config.toml
n_layer = 9
d_model = 160
n_experts = 64
experts_per_token = 2
d_expert = 160
d_shared_expert = 0
activation = "swiglu"
moe_layers = [0, 2, 4, 6, 8]
router_score = "softmax"
normalize_top_k = false
routed_scale = 8.09
balance_loss = 0.00388
balance_bias = false
init_std_router = 0.0286
lr_router = 0.00187
n_head = 2
n_kv_head = 1
head_dim = 64
vocab_size = 8192
norm = "rmsnorm"
norm_place = "pre"
norm_eps = 1e-05
positions = "rope"
rope_base = 16000.0
rope_fraction = 1.0
qk_norm = false
attn_scale = 0.125
tie_embeddings = false
parallel_block = false
init = "uniform"
init_std_qkv = 0.0545
init_std_o = 0.0677
init_std_up = 0.078
init_std_down = 0.078
optimizer = "adam_hyperball"
lr = 0.00554
beta1 = 0.9
weight_decay = 0.0
lr_head = 0.011
grad_clip = 2.0
warmup_steps = 297
schedule = "wsd"
decay_fraction = 1.0
decay_shape = "linear"
final_lr_fraction = 0.05
batch_tokens = 131072
seq_len = 768
doc_mask = true
train_tokens = 882200000
steps = 6731
dataset = "wikipedia_en"
Below are experts of layer 4 (counted from 0) of a mixture-of-experts language model. Rows are named router (the router's row for the expert), gate (a neuron's input weights, with its number), up (a neuron's input weights, with its number) and show model dimensions 0-159. Each number is 50 + 10 x the weight over its row's rms, rounded and kept within 0 to 99.
After each expert's rows: a language model's description of what the expert responds to. This comes from a sample of Wikipedia text that the model never trained on.

# expert 30
router:54 47 50 60 56 40 64 32 60 48 47 57 51 39 35 58 55 39 53 61 45 44 53 67 51 42 41 37 63 37 58 51 61 58 29 44 60 70 33 33 44 44 62 50 47 58 59 49 48 44 30 59 50 36 33 45 43 43 68 56 65 44 58 41 53 54 50 48 53 60 45 33 48 42 69 66 34 49 61 55 54 49 30 45 57 53 24 54 45 31 56 47 46 41 46 62 38 58 63 44 32 50 47 53 62 51 40 51 53 35 45 54 56 52 60 37 48 72 47 34 47 41 55 35 53 61 47 59 63 48 58 52 51 41 39 39 44 37 48 41 49 46 29 54 44 58 49 37 51 56 49 43 54 52 57 39 61 52 55 21
gate0:47 52 50 31 61 41 62 52 40 51 43 74 66 64 43 37 60 49 47 50 48 51 64 38 41 51 52 59 30 55 52 52 62 35 47 36 48 54 67 44 49 38 46 43 63 23 39 48 70 55 52 40 53 32 47 57 54 49 34 54 52 59 47 54 33 51 58 54 52 41 42 56 40 52 57 51 58 37 44 42 51 58 55 63 43 46 60 58 27 52 39 55 50 59 50 45 53 47 54 46 54 49 70 53 39 33 58 58 48 49 44 56 44 50 37 58 62 62 61 67 41 62 40 52 57 63 67 58 38 47 43 53 48 50 37 51 30 34 42 33 30 38 58 55 39 48 62 34 56 40 45 31 43 72 61 35 54 57 61 51
up0:65 60 37 45 51 47 47 60 66 69 44 39 46 51 53 48 48 51 52 19 68 45 33 42 46 48 69 52 60 54 53 49 44 58 54 45 54 44 49 46 39 41 61 40 69 57 48 50 70 33 48 43 55 55 57 46 59 58 61 80 41 55 56 54 56 39 61 72 54 53 40 42 40 62 42 41 54 52 50 52 51 29 59 45 33 49 52 52 52 59 53 23 54 39 35 51 47 46 49 41 40 53 58 48 38 59 38 46 46 51 40 35 39 49 55 32 58 53 43 45 58 39 58 60 63 40 40 48 62 58 42 56 43 74 60 60 62 57 52 53 57 65 61 42 50 58 57 50 34 62 43 44 76 65 59 55 42 55 48 44
It responds to: Prepositions after nouns. Prepositions of, in, at, on, during after nouns or participles, as in "National Assembly of", "degree in", "located at".

# expert 48
router:50 51 48 62 32 56 50 52 39 63 59 71 53 53 39 61 39 45 36 41 47 46 40 72 53 63 49 46 54 54 46 50 44 56 37 47 55 39 38 33 47 50 48 43 40 64 58 51 52 50 46 56 39 35 45 49 47 39 45 58 45 80 60 41 47 60 43 52 48 68 43 33 57 52 41 54 41 47 57 43 34 59 35 26 40 61 58 53 40 43 43 46 37 35 46 35 49 36 58 41 68 31 49 64 62 59 47 44 41 71 51 43 37 34 62 36 64 44 60 59 40 40 55 39 41 36 38 68 52 36 56 61 46 51 65 62 48 33 45 40 43 52 32 51 40 54 60 47 48 59 63 62 58 53 54 48 39 55 45 50
gate0:60 69 65 68 35 48 40 58 51 35 54 43 56 50 57 70 68 55 51 47 41 36 58 44 73 37 34 53 47 41 43 51 55 53 59 48 54 45 51 47 29 63 62 54 44 49 53 46 47 48 66 66 34 51 55 32 55 30 37 70 47 44 33 45 51 43 51 56 54 55 59 51 60 48 54 48 53 45 49 57 32 39 46 48 39 60 48 58 28 34 68 45 51 69 54 40 36 51 43 58 50 57 56 60 51 41 52 44 31 28 40 59 70 47 56 57 40 37 53 64 34 60 57 55 53 48 61 46 54 64 69 48 44 58 50 51 48 52 50 57 42 52 64 49 59 26 52 38 40 34 38 53 60 49 54 49 51 38 53 46
up0:30 37 48 51 39 67 56 45 34 49 62 52 64 57 53 36 69 43 75 48 46 41 54 49 51 47 66 57 46 52 49 45 45 33 51 36 65 50 61 53 52 30 47 56 53 57 65 51 35 48 47 39 46 59 50 46 58 37 39 62 40 50 45 54 46 49 50 66 50 56 58 41 54 43 58 48 69 45 54 36 39 51 55 52 35 50 30 44 64 55 60 60 38 61 48 34 39 43 48 59 61 63 67 52 50 47 24 46 69 38 52 79 45 44 43 47 50 45 38 56 68 35 42 60 59 45 44 44 75 53 56 55 49 42 59 43 57 73 35 57 52 45 63 44 50 49 62 45 55 52 53 55 39 48 39 44 60 42 39 43
It responds to: Copula after subject. Forms of be like is, was, been and words like became, located, born right after a subject, especially in first definitional sentences.

# expert 58
router:58 38 54 31 56 44 55 60 52 37 61 55 56 68 67 39 43 44 46 55 67 29 50 56 45 69 66 30 52 43 69 47 68 33 43 49 51 50 58 63 40 41 47 40 49 55 36 52 53 53 49 45 55 41 46 47 58 59 61 46 48 55 53 50 54 64 51 70 58 49 49 54 66 51 36 56 35 55 50 50 44 33 70 45 29 69 64 57 52 47 45 64 60 33 43 61 52 53 54 35 50 52 60 49 54 34 53 46 55 58 39 49 54 51 55 46 59 63 65 52 50 48 64 62 48 73 45 51 59 58 58 48 44 60 23 55 47 37 56 50 61 58 66 30 55 53 62 52 44 44 68 51 38 48 44 37 60 60 56 37
gate0:76 42 43 38 47 49 44 38 43 53 49 37 35 54 45 65 44 39 48 40 59 49 46 52 49 49 38 39 52 45 48 50 52 46 38 54 49 43 30 49 61 50 41 39 57 36 46 50 72 41 39 49 51 48 57 36 42 49 51 66 54 51 32 46 48 52 32 49 36 60 46 48 49 61 64 46 33 61 40 62 49 54 50 60 62 41 44 51 61 52 33 53 71 63 46 33 52 53 23 68 63 39 70 33 45 43 52 41 43 47 51 67 45 47 50 47 34 58 60 41 51 33 69 36 58 53 37 33 53 43 65 48 47 37 69 50 59 30 59 42 67 62 47 41 42 36 40 52 51 50 53 50 49 51 56 67 52 61 50 39
up0:55 54 38 65 52 48 46 56 41 49 54 45 34 40 38 57 49 56 62 57 48 42 31 45 50 52 60 37 46 63 41 49 46 46 60 52 53 57 73 25 42 44 56 51 23 53 50 21 56 42 45 44 53 57 30 55 43 48 37 53 38 46 53 41 33 44 59 26 57 55 45 41 47 56 42 41 47 39 63 38 48 31 61 48 39 42 43 49 47 71 60 50 43 45 47 38 51 65 61 56 42 53 66 57 54 62 53 41 39 65 48 68 30 50 47 57 47 56 65 48 57 54 62 59 42 50 46 52 58 29 61 31 53 66 62 41 49 56 35 42 48 45 50 57 44 48 67 44 63 42 44 39 38 52 51 27 48 49 50 49
It responds to: Election and census tables. Pipe separators in election result and demographic tables, plus which or that in census prose, e.g. Swing |, Turnout |.

# expert 4
router:49 58 38 51 64 48 40 41 64 59 52 39 62 40 53 40 47 30 53 48 35 56 44 61 41 60 29 48 50 62 50 70 47 27 62 57 53 28 46 54 59 48 58 72 40 60 60 51 51 45 43 48 29 50 47 35 45 51 58 29 36 49 52 67 52 62 64 44 50 49 53 56 41 58 64 57 42 50 44 60 56 36 64 55 36 57 34 47 52 48 48 51 63 43 47 48 51 52 61 59 48 59 44 43 52 57 49 35 60 47 45 61 43 55 45 64 59 52 51 40 15 50 28 43 33 55 57 50 57 69 41 43 46 58 47 48 50 45 26 39 45 59 39 49 38 60 44 58 41 47 49 42 64 37 48 46 52 52 69 59
gate0:47 62 46 53 44 54 45 58 53 60 38 36 35 35 52 41 55 51 61 62 43 32 47 48 46 57 49 54 60 32 29 46 40 56 50 41 45 43 33 51 43 25 59 14 55 58 60 44 44 61 49 53 49 65 41 65 57 42 32 62 33 49 55 67 51 52 42 58 36 66 53 46 50 44 65 59 61 49 47 52 52 48 38 58 38 56 52 51 46 58 66 45 57 38 51 48 44 61 46 47 64 26 56 65 48 56 63 45 51 32 54 42 46 44 52 48 55 51 32 55 43 58 63 60 42 62 63 78 45 45 63 57 35 49 58 46 47 52 44 62 64 47 41 62 56 34 51 37 55 39 46 59 55 56 49 67 50 62 51 44
up0:36 66 58 30 48 38 42 49 59 59 36 29 46 42 61 57 55 36 57 47 60 59 52 56 49 56 44 42 41 41 38 57 43 48 46 55 60 58 45 43 41 49 64 45 51 49 59 52 45 58 37 68 41 46 70 56 46 47 55 31 60 43 39 36 49 61 42 48 57 44 22 65 49 71 53 36 65 62 53 60 31 50 53 32 62 37 43 61 53 61 49 39 53 55 31 57 68 49 57 50 35 41 45 39 51 47 37 43 49 36 49 60 67 40 40 41 37 59 32 29 49 40 55 55 44 42 55 73 48 57 42 55 42 41 56 46 59 39 61 52 52 45 59 55 64 40 53 42 55 46 50 49 62 58 46 71 62 41 52 51
It responds to: Art names, LaTeX braces. The word Art in gallery and foundation names like Goodwin Fine Art, plus LaTeX braces after \frac or \begin, and some digits.

# expert 60
router:44 42 55 32 61 72 47 56 34 47 62 59 59 59 61 42 60 61 61 52 51 52 70 54 53 38 45 54 45 52 54 66 59 51 47 65 47 43 67 55 38 52 49 50 53 41 52 44 49 58 56 46 35 55 52 55 60 50 55 63 74 51 62 64 56 38 51 43 68 46 51 47 62 58 67 36 64 58 61 42 53 52 59 56 34 60 53 43 71 70 64 63 40 57 39 58 52 59 69 47 47 48 50 39 33 59 51 40 33 53 33 48 52 50 62 62 69 39 65 73 65 53 49 70 61 53 40 53 57 55 55 65 44 38 53 61 54 52 44 60 47 50 52 49 39 35 49 48 41 41 65 48 50 51 62 63 33 44 37 56
gate0:39 40 47 51 51 42 38 41 46 56 51 53 63 47 51 58 29 39 49 57 50 40 55 42 45 57 56 54 47 35 45 37 50 51 41 60 38 64 54 63 43 32 63 46 56 51 29 33 51 63 42 62 62 48 64 43 64 47 47 52 52 47 52 45 39 51 44 42 70 46 46 52 69 47 59 49 64 46 43 76 42 56 31 38 54 37 50 61 51 58 60 51 51 54 56 67 46 27 63 46 52 42 54 41 59 44 68 60 45 61 53 57 56 49 45 54 46 80 54 63 64 39 62 53 51 62 45 35 65 40 55 52 67 44 62 38 70 37 39 53 31 43 38 50 44 50 70 47 54 49 43 53 52 45 51 46 42 46 36 70
up0:43 39 55 39 50 41 46 53 49 52 67 47 53 64 43 31 55 59 57 62 51 63 35 52 50 65 59 36 47 29 50 68 51 56 62 41 36 47 65 48 53 38 26 33 46 45 43 57 38 54 48 53 58 71 59 53 46 49 46 52 44 39 53 62 37 55 46 52 63 58 55 53 46 77 52 47 68 51 37 45 51 48 56 45 56 48 43 56 48 58 52 67 52 53 51 53 49 55 50 60 62 48 47 45 58 49 72 48 51 67 35 50 42 34 54 51 55 57 84 43 61 43 56 50 57 55 46 33 44 50 40 50 68 61 59 43 57 33 55 54 51 66 39 38 52 29 50 49 66 33 56 41 46 27 50 57 27 47 52 53
It responds to: Sentence and paragraph ends. Final periods before line breaks or new sentences, and sentence-opening words such as He, It, However, Although.

# expert 35
router:50 50 60 45 54 41 47 33 44 59 30 60 68 45 54 46 65 51 54 34 54 38 32 50 47 54 69 45 52 42 70 51 45 51 66 53 48 39 53 57 49 55 38 59 64 62 46 68 55 47 44 34 63 57 35 53 43 45 64 41 44 41 48 72 60 51 60 58 46 52 43 27 63 48 51 62 64 54 48 50 54 50 54 45 34 49 44 55 49 63 32 46 44 58 46 62 41 30 51 52 54 70 60 59 44 58 42 36 65 46 53 34 52 46 49 35 55 44 44 51 70 37 53 57 60 55 67 34 62 50 60 52 54 68 61 47 67 59 67 37 41 64 57 41 40 61 58 61 38 42 43 41 47 40 67 46 60 62 48 45
gate0:43 38 39 49 59 43 38 45 51 74 56 39 67 59 44 70 43 52 47 51 41 64 50 43 53 45 55 42 66 58 48 50 44 50 41 47 25 75 59 54 48 45 41 47 40 64 50 48 57 62 51 51 63 31 50 52 40 55 55 45 68 49 50 38 47 57 55 42 48 63 30 51 55 60 49 40 46 44 69 54 52 60 52 45 65 43 48 54 60 33 52 48 25 54 53 61 58 53 57 58 63 51 65 50 75 47 52 47 51 38 59 66 53 44 51 58 39 56 57 56 38 61 50 48 42 38 55 47 51 48 60 39 55 45 36 40 56 37 50 39 56 23 41 60 45 59 45 37 50 34 35 50 50 61 53 30 55 82 47 56
up0:44 49 40 44 66 44 57 32 28 69 44 45 58 48 39 49 49 37 56 23 44 49 36 47 51 29 62 38 42 49 57 61 37 20 61 45 45 37 64 48 56 34 59 45 46 48 48 46 52 52 55 46 43 49 45 54 80 67 63 59 51 43 43 51 46 55 41 49 33 45 45 69 61 40 53 41 47 51 51 40 62 38 41 48 59 60 55 48 47 59 50 54 61 52 58 53 36 41 32 55 71 40 51 49 58 51 50 47 56 50 42 37 49 47 44 45 45 49 44 52 62 55 57 53 48 66 53 54 32 49 45 43 34 42 64 56 57 50 70 46 51 47 68 39 55 53 33 55 44 51 38 40 33 53 40 32 61 53 31 37
It responds to: Table delimiters and line breaks. Pipe separators, markdown table rules, semicolons and line breaks in tables of election votes, sports statistics and cast lists, such as | and |---|.

# expert 40
router:65 50 52 46 57 44 65 40 43 50 51 73 47 36 34 61 65 48 65 51 52 53 62 71 47 35 48 41 54 39 67 39 59 53 33 51 55 57 58 34 38 41 47 46 63 63 70 48 40 55 26 44 67 50 44 56 61 41 71 58 66 41 66 54 40 53 35 50 46 52 56 26 42 57 41 52 49 60 58 53 48 65 39 54 58 54 45 45 57 50 50 49 59 40 46 47 35 58 49 39 47 43 64 46 36 62 45 59 59 42 39 35 49 59 60 51 50 52 64 48 38 43 54 38 58 57 36 58 63 37 50 61 45 37 38 50 51 53 42 47 61 52 46 36 47 56 41 24 47 60 67 38 43 58 57 42 38 53 45 33
gate0:38 56 43 53 53 59 57 45 37 55 76 46 60 48 56 65 35 52 51 36 47 42 43 43 49 42 53 32 45 46 54 61 39 51 48 61 44 51 64 53 48 47 51 36 53 62 44 63 62 31 57 39 52 63 59 66 49 49 56 30 63 56 50 42 63 33 61 45 41 47 46 42 35 70 74 54 56 39 29 45 79 33 70 56 48 61 56 56 60 56 50 49 55 37 52 56 68 50 37 61 35 55 59 41 44 40 63 38 56 54 63 54 47 61 61 65 62 54 55 40 57 38 59 49 42 71 45 44 43 65 44 39 44 44 59 49 62 40 44 46 56 62 49 55 26 48 52 46 64 53 52 43 51 52 43 47 50 45 50 48
up0:52 51 42 53 56 35 61 54 60 31 39 49 42 60 39 39 59 48 58 61 62 39 55 62 42 59 35 31 54 46 53 50 51 41 60 49 33 49 51 58 38 48 79 53 38 50 53 40 53 44 41 55 27 46 61 48 38 26 67 54 31 18 43 62 40 51 54 55 42 37 46 41 35 48 38 51 57 56 76 46 54 42 61 51 51 23 59 54 48 48 42 39 56 46 44 31 42 48 42 41 59 57 49 52 43 44 66 41 51 55 62 37 61 45 54 52 47 55 45 42 49 48 27 45 53 70 42 50 55 58 51 56 49 57 46 37 53 45 45 46 70 28 58 49 42 46 41 41 50 59 58 47 49 43 51 58 53 43 45 51
It responds to: Prepositions after verbs. Prepositions and clause connectors after verbs or nouns in running prose, like of, to, by, after, into, as in led to, ahead of.

# expert 42
router:46 46 53 67 68 43 51 52 37 48 61 45 40 42 54 42 61 58 42 49 44 56 64 42 55 47 34 67 58 43 31 53 36 65 36 43 31 61 40 45 49 47 44 43 54 38 51 39 40 52 61 63 47 40 42 50 48 29 47 65 40 51 53 56 58 43 32 44 49 48 51 58 63 47 69 45 53 67 47 37 43 41 46 57 66 42 47 55 50 46 41 38 38 58 59 54 65 52 42 35 64 54 47 37 45 39 55 64 53 46 62 62 57 47 55 44 49 73 39 37 51 45 48 54 43 43 54 58 50 46 57 34 73 56 56 59 42 52 58 59 33 26 66 62 64 48 51 69 58 38 52 57 28 41 52 64 60 56 41 62
gate0:45 65 49 31 46 47 59 73 46 47 60 46 43 50 49 52 54 49 43 36 33 48 43 51 52 51 60 59 47 41 48 41 62 52 53 48 49 44 44 64 42 28 38 51 34 65 53 68 48 73 48 31 53 51 47 40 48 59 59 67 53 54 48 45 52 55 32 70 47 46 56 50 39 59 47 45 50 63 58 55 56 51 67 41 58 63 47 40 40 69 59 56 49 51 55 49 59 65 58 72 62 36 44 34 60 47 38 56 49 69 47 40 47 51 42 58 67 55 55 48 53 59 47 34 68 51 43 35 55 44 44 54 45 49 28 41 46 65 35 58 57 52 31 32 54 33 44 53 54 33 61 46 63 53 27 58 55 43 61 48
up0:56 42 68 51 39 70 54 45 42 51 43 38 35 60 63 38 71 51 56 50 29 31 49 75 43 48 54 42 33 59 46 49 45 65 57 54 50 53 43 52 49 37 51 42 38 52 23 44 46 52 45 43 66 56 51 50 45 45 37 54 48 39 55 34 58 60 60 47 53 34 54 50 46 39 61 52 43 30 42 61 55 52 27 42 61 54 47 62 53 49 66 46 43 38 38 57 42 63 61 48 51 45 64 47 62 60 57 53 30 47 53 59 42 53 34 48 50 61 42 36 61 34 52 53 58 30 54 45 58 54 46 52 45 30 51 66 73 66 57 61 44 50 51 38 43 58 42 61 49 46 45 57 61 34 42 46 64 56 55 45
It responds to: Name-middle word pieces. Middle and final pieces of proper names of places and people, such as Maure-en, Manag-ua, Nok-ia, Birmingham.

# expert 43
router:63 49 52 48 46 41 51 56 57 39 61 52 47 54 63 44 58 52 57 43 49 56 60 18 55 57 37 52 41 38 42 45 36 49 50 61 49 55 49 50 46 46 41 48 59 28 36 33 55 59 68 61 65 28 43 44 55 45 35 63 58 50 28 44 73 40 32 53 60 42 36 60 59 52 55 44 27 46 50 60 56 52 41 60 55 30 45 54 44 43 56 48 61 39 52 48 52 38 35 45 49 23 48 48 27 45 31 53 52 34 56 56 59 43 74 50 37 58 44 63 54 45 70 47 37 41 47 52 40 52 45 46 58 47 51 34 49 36 48 37 34 52 55 57 46 48 43 41 64 51 46 41 54 55 52 45 63 46 42 55
gate0:61 35 39 42 45 61 50 45 54 61 70 54 46 66 43 65 38 56 43 47 52 46 53 35 43 56 56 51 42 37 57 52 56 46 38 56 56 60 42 33 37 48 51 37 49 59 48 47 61 46 52 46 67 37 60 55 51 73 63 73 55 65 41 45 37 61 53 51 46 59 67 65 57 32 44 47 49 24 50 38 48 64 44 61 42 49 54 58 35 49 46 50 38 49 39 51 57 40 62 48 39 52 40 36 66 54 41 40 59 65 36 43 33 47 64 36 49 44 51 52 51 55 55 55 52 52 50 67 33 35 39 50 53 65 26 41 64 36 54 63 51 47 49 37 51 65 74 40 59 59 61 47 58 51 38 50 41 50 47 44
up0:60 36 42 70 43 56 41 59 41 65 40 40 55 41 68 40 56 43 62 56 38 52 39 59 32 49 60 68 59 56 53 58 57 51 68 61 39 62 77 44 54 49 64 49 72 50 53 44 43 52 55 53 56 52 33 57 58 59 55 52 46 41 45 51 39 55 37 45 36 58 43 47 52 58 47 40 49 57 50 48 49 42 37 65 39 58 49 61 29 36 35 45 56 53 48 44 62 31 60 54 53 42 53 55 47 51 39 45 37 41 49 48 66 52 63 52 75 49 46 52 45 43 35 69 56 58 56 49 50 36 57 42 68 38 39 56 45 55 50 43 43 57 29 49 34 55 54 75 66 46 35 37 59 54 59 42 45 56 40 52
It responds to: Year digits, Species label. Digits inside years and numbers, the "Species:" label in taxoboxes, and pieces like Car-ib-bean, e.g. 20-1-1, 19-2-3.

# expert 18
router:57 47 38 31 44 31 55 35 61 40 61 40 51 55 46 37 32 52 58 51 36 50 36 37 42 58 52 46 57 48 50 59 49 54 63 54 45 53 38 52 48 55 62 67 51 56 48 58 58 55 48 43 48 57 59 50 56 48 39 33 45 43 36 66 54 73 53 53 61 28 69 61 47 47 65 39 36 55 49 53 56 47 56 34 35 64 36 57 48 43 44 60 51 43 54 47 45 67 61 52 58 64 47 36 59 67 57 44 58 53 63 58 43 56 44 50 64 43 51 49 48 47 30 38 39 68 53 52 79 65 50 59 53 51 38 51 61 51 31 50 51 73 46 26 39 57 56 63 46 54 74 51 53 46 51 43 52 54 65 47
gate0:46 59 61 43 46 76 41 44 44 33 43 49 50 52 51 37 68 53 38 44 56 41 65 52 58 52 31 57 50 44 53 53 51 61 45 40 53 67 50 56 50 54 48 49 52 44 62 60 33 47 36 46 44 39 75 31 54 45 55 30 61 39 60 53 45 40 43 62 35 41 41 57 31 57 51 34 51 60 60 47 52 57 51 61 71 47 62 32 43 68 46 48 39 65 53 72 37 65 48 50 52 42 42 34 42 59 42 48 29 58 30 43 54 55 53 39 50 53 37 57 61 50 49 56 61 44 45 59 41 36 43 58 42 52 54 38 49 62 58 72 57 56 42 53 68 49 47 48 46 34 53 53 55 68 46 59 63 45 55 60
up0:54 44 58 56 59 46 40 56 43 67 65 41 46 67 33 55 43 46 56 60 61 49 49 61 57 63 61 34 48 48 56 51 50 51 29 56 56 56 48 38 41 47 42 47 45 57 49 54 43 47 52 63 49 43 46 37 47 36 42 43 48 51 55 38 49 49 37 48 55 60 38 34 69 39 71 38 34 48 28 61 67 26 61 47 57 51 70 42 56 48 53 59 50 66 49 45 41 52 61 49 40 50 64 60 46 20 43 42 43 67 50 49 40 63 50 57 38 67 48 39 55 33 63 40 55 36 42 60 43 56 55 39 65 54 47 54 42 48 42 29 51 41 45 63 25 55 43 43 51 46 66 64 43 43 35 48 56 40 55 49
It responds to: Table digits and times. Digits and colons inside table cells, such as track lengths like 5:05 and vote counts or percentages in election and sports tables.

# expert 55
router:59 62 45 64 48 64 53 43 61 46 59 39 48 44 55 40 36 33 43 36 44 64 44 48 40 47 41 61 48 60 49 64 40 31 55 54 71 48 49 50 37 54 53 59 34 52 52 37 52 71 54 35 48 50 49 47 62 60 39 45 61 34 57 68 56 50 42 44 54 67 65 59 35 61 53 63 41 48 35 63 50 41 60 53 52 54 38 36 41 50 44 44 59 54 43 42 50 54 55 54 53 53 46 59 43 42 43 54 73 49 54 59 34 39 51 65 42 42 74 57 48 47 31 60 50 55 45 76 43 62 34 41 30 63 53 60 46 36 59 43 43 57 55 61 51 44 41 60 47 53 35 39 63 39 51 43 57 34 60 72
gate0:27 44 74 52 30 69 46 45 44 25 46 45 61 41 47 55 50 49 47 61 55 52 52 36 39 35 40 43 45 42 65 45 45 42 33 64 39 39 66 63 53 45 54 50 39 48 42 55 52 61 42 51 60 34 66 43 48 44 53 48 41 46 47 40 46 47 25 57 55 52 51 36 61 63 63 46 46 36 55 55 57 55 50 33 58 61 64 46 38 52 41 51 59 47 61 51 38 51 40 66 66 53 57 47 74 60 41 57 46 34 79 46 58 39 56 38 54 44 52 46 45 55 44 52 47 65 43 32 47 43 61 44 63 42 45 53 58 50 48 42 57 66 56 42 62 22 44 53 41 45 45 46 54 45 36 46 60 38 58 53
up0:72 54 51 39 34 63 56 46 50 49 53 59 36 51 64 60 37 53 54 61 69 52 45 45 42 64 48 43 57 41 57 66 37 49 49 25 42 53 31 60 48 37 59 46 62 53 44 35 52 44 48 46 42 53 42 46 50 74 47 59 58 62 66 38 39 50 52 51 56 43 52 65 43 45 57 57 41 65 43 54 62 35 43 66 52 51 41 72 46 49 49 53 45 42 45 40 63 58 53 52 63 50 34 71 57 61 62 29 37 54 39 61 59 54 39 60 63 54 54 26 45 42 58 55 65 50 22 50 63 63 58 52 51 52 43 51 56 41 47 50 67 61 31 57 36 39 40 56 61 51 55 49 49 46 60 59 59 57 45 52
It responds to: Numbers after dashes. First digit of the second year after an en dash in ranges like 2014–2015, 1869–1956, 2019–20, plus spaces between scores.

# expert 3
router:45 42 55 44 60 51 46 48 56 61 37 65 32 62 61 44 42 64 46 47 46 50 67 49 60 64 45 51 44 52 19 58 52 61 40 42 49 47 46 60 69 59 62 45 77 45 48 46 60 50 57 53 55 41 45 51 47 33 62 45 48 44 41 35 71 33 46 55 36 42 42 57 47 55 70 36 50 46 44 47 45 28 59 40 54 52 43 55 55 58 67 47 47 46 52 40 45 54 21 49 55 55 62 60 59 43 53 55 63 51 61 55 61 49 52 45 49 69 31 31 54 51 31 56 70 43 41 50 40 51 58 49 50 44 49 46 53 63 70 51 51 41 49 63 52 73 64 60 39 37 53 56 45 41 49 66 52 55 55 58
gate0:48 53 48 44 51 41 59 56 66 60 56 52 43 65 52 42 43 48 42 46 53 40 40 39 43 45 43 37 67 41 62 48 65 49 39 40 50 63 44 44 46 39 39 48 44 47 63 65 53 45 27 40 56 55 48 54 41 36 51 48 53 55 61 44 47 64 45 52 58 46 51 52 59 47 40 69 48 47 56 69 63 54 50 64 73 46 57 31 55 33 67 41 42 55 58 65 47 48 45 52 60 31 50 49 70 59 45 41 29 51 54 55 60 36 53 68 61 45 52 44 50 56 56 49 51 47 49 53 36 48 56 35 58 62 67 47 42 27 44 51 53 38 35 53 64 30 61 41 72 53 33 79 66 58 40 39 48 48 52 56
up0:46 46 61 49 50 40 61 74 55 64 69 52 42 54 28 51 58 52 59 50 62 56 34 43 54 40 50 71 36 31 53 31 49 59 48 55 39 54 62 54 65 63 50 55 57 57 49 58 28 46 39 65 42 46 64 38 69 41 44 64 48 50 53 57 52 32 60 43 49 57 32 49 43 65 68 58 52 36 50 50 57 46 60 71 55 55 32 39 53 27 51 53 51 58 46 61 43 53 41 30 57 53 63 48 55 46 46 37 41 70 52 46 43 58 40 51 40 68 52 36 52 52 40 36 50 50 59 63 61 59 48 38 54 52 51 44 45 51 52 47 62 55 38 52 65 46 48 42 35 47 54 50 49 43 57 56 72 35 48 49
It responds to: Non-English name fragments. Mid-word pieces of South Asian, Arabic, Southeast Asian and Latin names, often in sports tables, such as Muham-ad, Mikh-ail, Cajam-ar-ca.

# expert 52
router:44 46 57 50 51 51 48 30 61 42 52 32 48 59 51 48 44 50 61 54 41 28 64 83 43 52 40 49 40 48 68 61 45 45 47 50 40 41 51 47 48 56 47 55 37 69 71 40 56 42 37 39 64 49 59 35 54 44 65 42 44 41 50 46 42 58 66 58 49 53 47 49 50 46 47 50 40 60 37 60 42 44 53 64 38 49 50 34 53 48 57 47 46 42 55 64 54 50 51 36 60 46 44 44 35 54 79 42 50 35 46 37 41 42 48 55 41 64 55 53 33 51 49 35 66 73 55 51 48 49 55 52 28 69 56 42 42 36 48 47 47 54 27 48 45 51 42 58 36 54 34 36 66 52 40 51 47 42 57 28
gate0:57 41 51 38 38 54 64 38 49 47 55 57 61 65 51 39 48 34 49 53 74 49 53 48 44 44 57 57 57 45 57 57 51 69 66 35 32 44 35 49 57 48 47 34 55 51 36 60 35 45 38 38 52 77 43 49 58 65 38 58 59 63 67 51 47 48 63 66 53 18 42 36 59 30 73 45 67 69 38 56 48 47 48 55 42 39 62 50 47 55 49 51 54 34 50 47 51 46 59 54 63 49 45 41 43 53 60 40 58 65 52 50 51 57 47 44 63 58 49 31 51 61 55 54 64 41 42 53 31 42 42 48 43 53 57 39 42 59 45 47 48 59 34 46 42 50 57 35 48 49 54 61 45 36 58 53 29 49 43 62
up0:46 45 61 49 53 52 33 39 69 63 45 40 40 45 54 60 61 47 55 32 30 31 56 56 45 43 70 38 65 48 48 49 40 21 54 51 37 45 42 52 45 48 61 41 45 49 63 56 48 47 40 57 48 42 38 57 40 48 43 44 48 44 49 23 61 58 49 48 47 40 58 61 48 43 39 50 74 38 32 48 36 53 42 54 57 43 47 71 54 36 50 43 40 50 57 51 38 48 40 45 51 46 46 61 61 38 53 46 63 49 52 31 39 39 37 53 44 46 48 54 54 37 59 40 37 42 51 47 69 71 66 60 60 54 38 40 59 50 64 50 50 42 37 45 58 45 60 52 29 52 50 77 56 45 43 42 63 56 43 62
It responds to: Conjunctions and range links. Connectors joining items or ranges: and, or, &, slashes, dashes, and to in year spans such as from 1979 to 1980.

# expert 53
router:49 48 67 54 45 58 49 65 37 55 41 47 50 35 60 47 47 72 52 35 46 59 45 52 60 45 53 47 58 53 22 40 40 66 57 55 42 44 48 60 39 56 45 49 58 41 43 66 39 28 38 52 66 53 56 59 61 51 31 46 46 52 49 54 58 58 43 36 65 30 53 57 42 61 60 62 51 48 44 36 47 41 55 39 51 31 51 62 48 28 55 53 62 51 34 55 52 60 51 51 39 55 33 44 57 54 50 43 52 47 57 38 63 70 48 56 39 73 57 40 57 50 59 43 45 57 35 53 64 56 57 35 56 53 66 43 56 48 57 65 46 29 52 43 74 38 44 53 67 59 38 52 38 32 44 44 49 35 51 53
gate0:59 50 33 45 49 37 48 37 49 49 51 59 39 44 56 65 62 69 43 45 45 51 42 47 52 65 41 30 52 41 48 58 50 49 61 62 79 51 51 61 61 45 44 35 30 59 65 57 63 45 76 53 43 34 61 42 45 54 47 31 37 42 42 55 59 57 37 62 55 53 54 51 46 41 44 53 47 49 53 58 36 57 46 51 45 38 57 46 50 55 55 40 42 53 60 51 53 53 44 36 48 37 53 63 47 66 46 50 51 43 71 63 51 53 52 52 46 33 50 54 63 72 67 43 58 52 68 39 59 60 48 44 59 49 57 16 48 39 55 52 51 48 50 64 46 28 56 66 54 41 49 45 61 68 52 57 53 65 39 40
up0:28 40 56 64 59 45 45 78 45 44 60 63 48 54 54 47 61 77 53 38 37 30 53 40 55 59 32 63 51 48 49 46 53 61 50 39 43 50 38 46 61 41 50 49 52 53 60 63 39 53 55 38 53 60 38 53 31 38 67 43 49 42 41 57 37 61 48 53 53 35 55 44 50 52 57 52 48 31 28 68 52 46 54 47 48 52 44 43 45 48 57 53 47 51 51 56 43 53 43 48 65 35 59 52 56 58 67 66 54 39 57 51 65 34 66 53 39 40 46 40 54 58 65 50 49 59 57 39 47 54 49 58 63 43 53 48 59 50 61 61 50 63 51 70 32 29 40 60 43 36 31 59 49 77 37 41 46 47 46 48
It responds to: -ing in proper names. Suffixes -ing and -ation completing names and titles, especially Roll-ing Stone and Preced-ing station, plus Racing, withhold-ing, Gather-ing.